{"n_experts": 32, "normalize_top_k": true, "balance_bias": false, "tie_embeddings": true, "optimizer": "muon_variant", "seq_len": 512}
Below are experts of layer 7 (counted from 0) of a mixture-of-experts language model. Rows are named router (the router's row for the expert) and show model dimensions 128-191. Each number is 50 + 12 x the weight over its row's rms, rounded and kept within 0 to 99.
After each expert's rows: a language model's description of what the expert responds to. This comes from a sample of Wikipedia text that the model never trained on.

# expert 16
router:50 62 41 56 48 39 56 67 45 59 73 54 44 44 47 59 45 67 32 61 37 45 59 64 58 36 65 61 56 45 42 50 63 49 34 55 41 44 38 54 43 39 46 51 38 43 46 62 60 41 44 47 40 80 45 85 57 41 66 67 61 45 51 47
Latinate word prefixes. Opening pieces of Latin-derived words, such as sur(face), con, ex, pro, al(endar), im(prisoned), usually right after an article.

# expert 12
router:44 42 64 69 50 39 42 48 52 26 50 54 38 42 46 40 24 73 54 62 48 44 41 41 50 55 42 50 59 44 48 56 42 61 40 36 48 61 54 26 62 42 45 50 69 72 48 57 47 46 52 47 56 54 21 60 37 36 38 38 55 53 66 56
Initial capital letters. Single capital or lowercase consonant beginning a word, often a name or table entry, such as C-rystal, Notre D-ame, F-ront.

# expert 10
router:38 53 52 40 20 37 49 61 55 24 49 45 51 54 57 39 61 51 49 45 18 52 55 52 47 50 42 64 56 59 68 44 49 50 48 50 78 51 51 59 60 83 47 56 62 52 59 57 49 49 45 46 54 50 36 58 28 28 38 61 53 47 44 69
Clause and line ends. Sentence- and clause-ending punctuation, line breaks, table-cell pipes, section markers and the conjunctions when and where, such as "Census,", "length:".

# expert 31
router:40 55 51 39 29 41 43 39 59 39 81 59 41 65 57 72 25 56 60 51 62 58 47 59 52 47 38 43 40 52 45 62 62 59 63 52 55 55 56 64 31 50 73 36 67 61 43 39 55 58 45 66 34 51 37 25 51 38 71 68 63 39 40 48
Determiners after verbs. Articles and possessives beginning noun phrases, such as the, a, his, its, especially after was or prepositions: "was the daughter".

# expert 0
router:50 52 24 41 66 48 61 28 38 67 45 51 69 70 56 53 48 33 58 52 50 54 77 56 62 50 80 61 38 55 52 67 40 23 52 82 65 28 55 53 29 53 59 34 36 31 44 61 65 58 53 61 44 53 61 24 55 67 50 42 48 41 34 44
Name-ending word pieces. Final pieces of proper names of places, people and species, often in tables, such as -son, -ville, -ford, -shire, Navratilov-a.

# expert 14
router:35 43 33 39 46 73 45 31 59 45 48 39 65 70 42 70 59 42 48 53 65 63 30 42 29 59 50 57 37 16 55 66 47 43 68 64 52 37 24 39 49 36 52 61 44 37 60 52 45 27 63 49 46 48 70 44 53 48 33 39 53 47 30 52
Table cells after names. Pipe separators following a person's name in tables, plus surname pieces like Smith, Mc, -ić, -ov and opening parentheses.

# expert 1
router:41 38 51 39 42 51 54 55 38 65 42 48 45 72 44 46 48 68 49 39 70 41 42 44 43 45 60 40 51 39 59 46 69 65 50 46 39 54 59 51 60 59 49 55 36 52 54 39 63 26 47 45 37 28 29 31 56 46 47 64 23 59 65 45
Word-initial consonant fragments. Opening word pieces of longer words, mostly consonant clusters after articles, such as comp(osition), l(ation), dis(engage), p(urchased).

# expert 13
router:40 66 42 31 22 45 45 53 64 43 55 36 71 58 25 52 69 56 55 48 40 56 67 28 66 56 28 62 43 36 33 61 45 44 69 52 69 50 43 45 65 57 56 39 46 53 36 72 41 31 76 36 42 43 45 40 56 53 44 31 36 78 48 50
Coordinating conjunctions. Coordinators and list commas joining nouns or clauses, such as and, or, but, &, plus adverbs like later, then.

# expert 30
router:66 58 50 27 62 55 50 44 58 53 28 26 56 22 50 48 25 45 47 25 56 31 43 41 44 68 36 52 46 48 64 46 66 35 37 57 57 48 54 54 41 58 53 56 25 57 50 53 54 41 43 27 55 33 62 53 63 57 52 34 56 55 44 63
Acronym and code letters. Capital letters within acronyms and codes, plus digits in table figures, such as LKL, ALB, CNES, SMILES, PMA.

# expert 4
router:66 71 74 27 70 39 41 57 56 54 44 47 47 58 35 44 46 32 43 46 49 58 42 64 54 59 13 48 58 65 66 69 50 41 52 62 54 54 67 60 39 56 29 55 30 42 44 47 42 68 43 41 41 35 57 49 46 54 45 45 59 43 64 83
Title and name words. Words inside titles and proper names of works, schools and streets, such as Life is a Dream, Best, Women's, Theatre.

# expert 15
router:78 42 67 61 56 40 21 36 29 40 58 55 46 38 37 51 58 26 62 33 43 47 33 47 62 57 48 52 32 59 55 55 54 61 50 47 32 53 54 49 46 32 51 55 75 43 40 45 63 45 27 40 61 45 48 29 61 37 51 60 30 26 49 54
T, th and f pieces. Word pieces with t, th, f or h, often mid-word, such as beaut-if-ul, W-h-ile, pro-f-iled, play-off-s, Power-t-ime.

# expert 23
router:40 55 50 35 67 54 27 50 42 62 38 51 35 29 39 57 55 55 68 46 42 53 17 46 51 71 27 54 39 54 58 47 45 43 54 62 78 47 65 62 39 40 35 32 35 52 48 49 51 57 42 27 36 25 55 44 68 66 57 36 73 57 61 67
Colour words, non-Latin bytes. Colour and property adjectives such as red, black, high, low; year prefixes 200/201; and bytes of Greek, Korean or Cyrillic text.

# expert 5
router:63 67 58 46 46 64 60 60 48 51 59 37 27 60 29 82 35 57 50 49 54 34 45 60 33 52 48 62 53 56 39 67 34 43 29 43 37 32 28 38 52 37 31 53 47 33 61 58 49 44 51 61 64 29 50 74 45 40 25 43 39 44 35 51
Name and pronoun starts. Subject pronouns he and she, and first pieces of personal names after pipes, commas or list dashes, such as He, Mar, Thomas.

# expert 19
router:52 65 67 45 70 67 48 50 50 65 46 42 53 33 48 50 51 27 49 36 47 54 30 58 48 50 21 58 59 67 54 63 53 49 64 65 74 45 64 40 40 69 32 63 24 26 55 64 58 63 41 33 46 33 70 55 49 53 48 48 54 48 47 75
Past participles, closing quotes. Past participles after was or to, such as built, released, published, used, plus closing quotes after song titles in tracklists.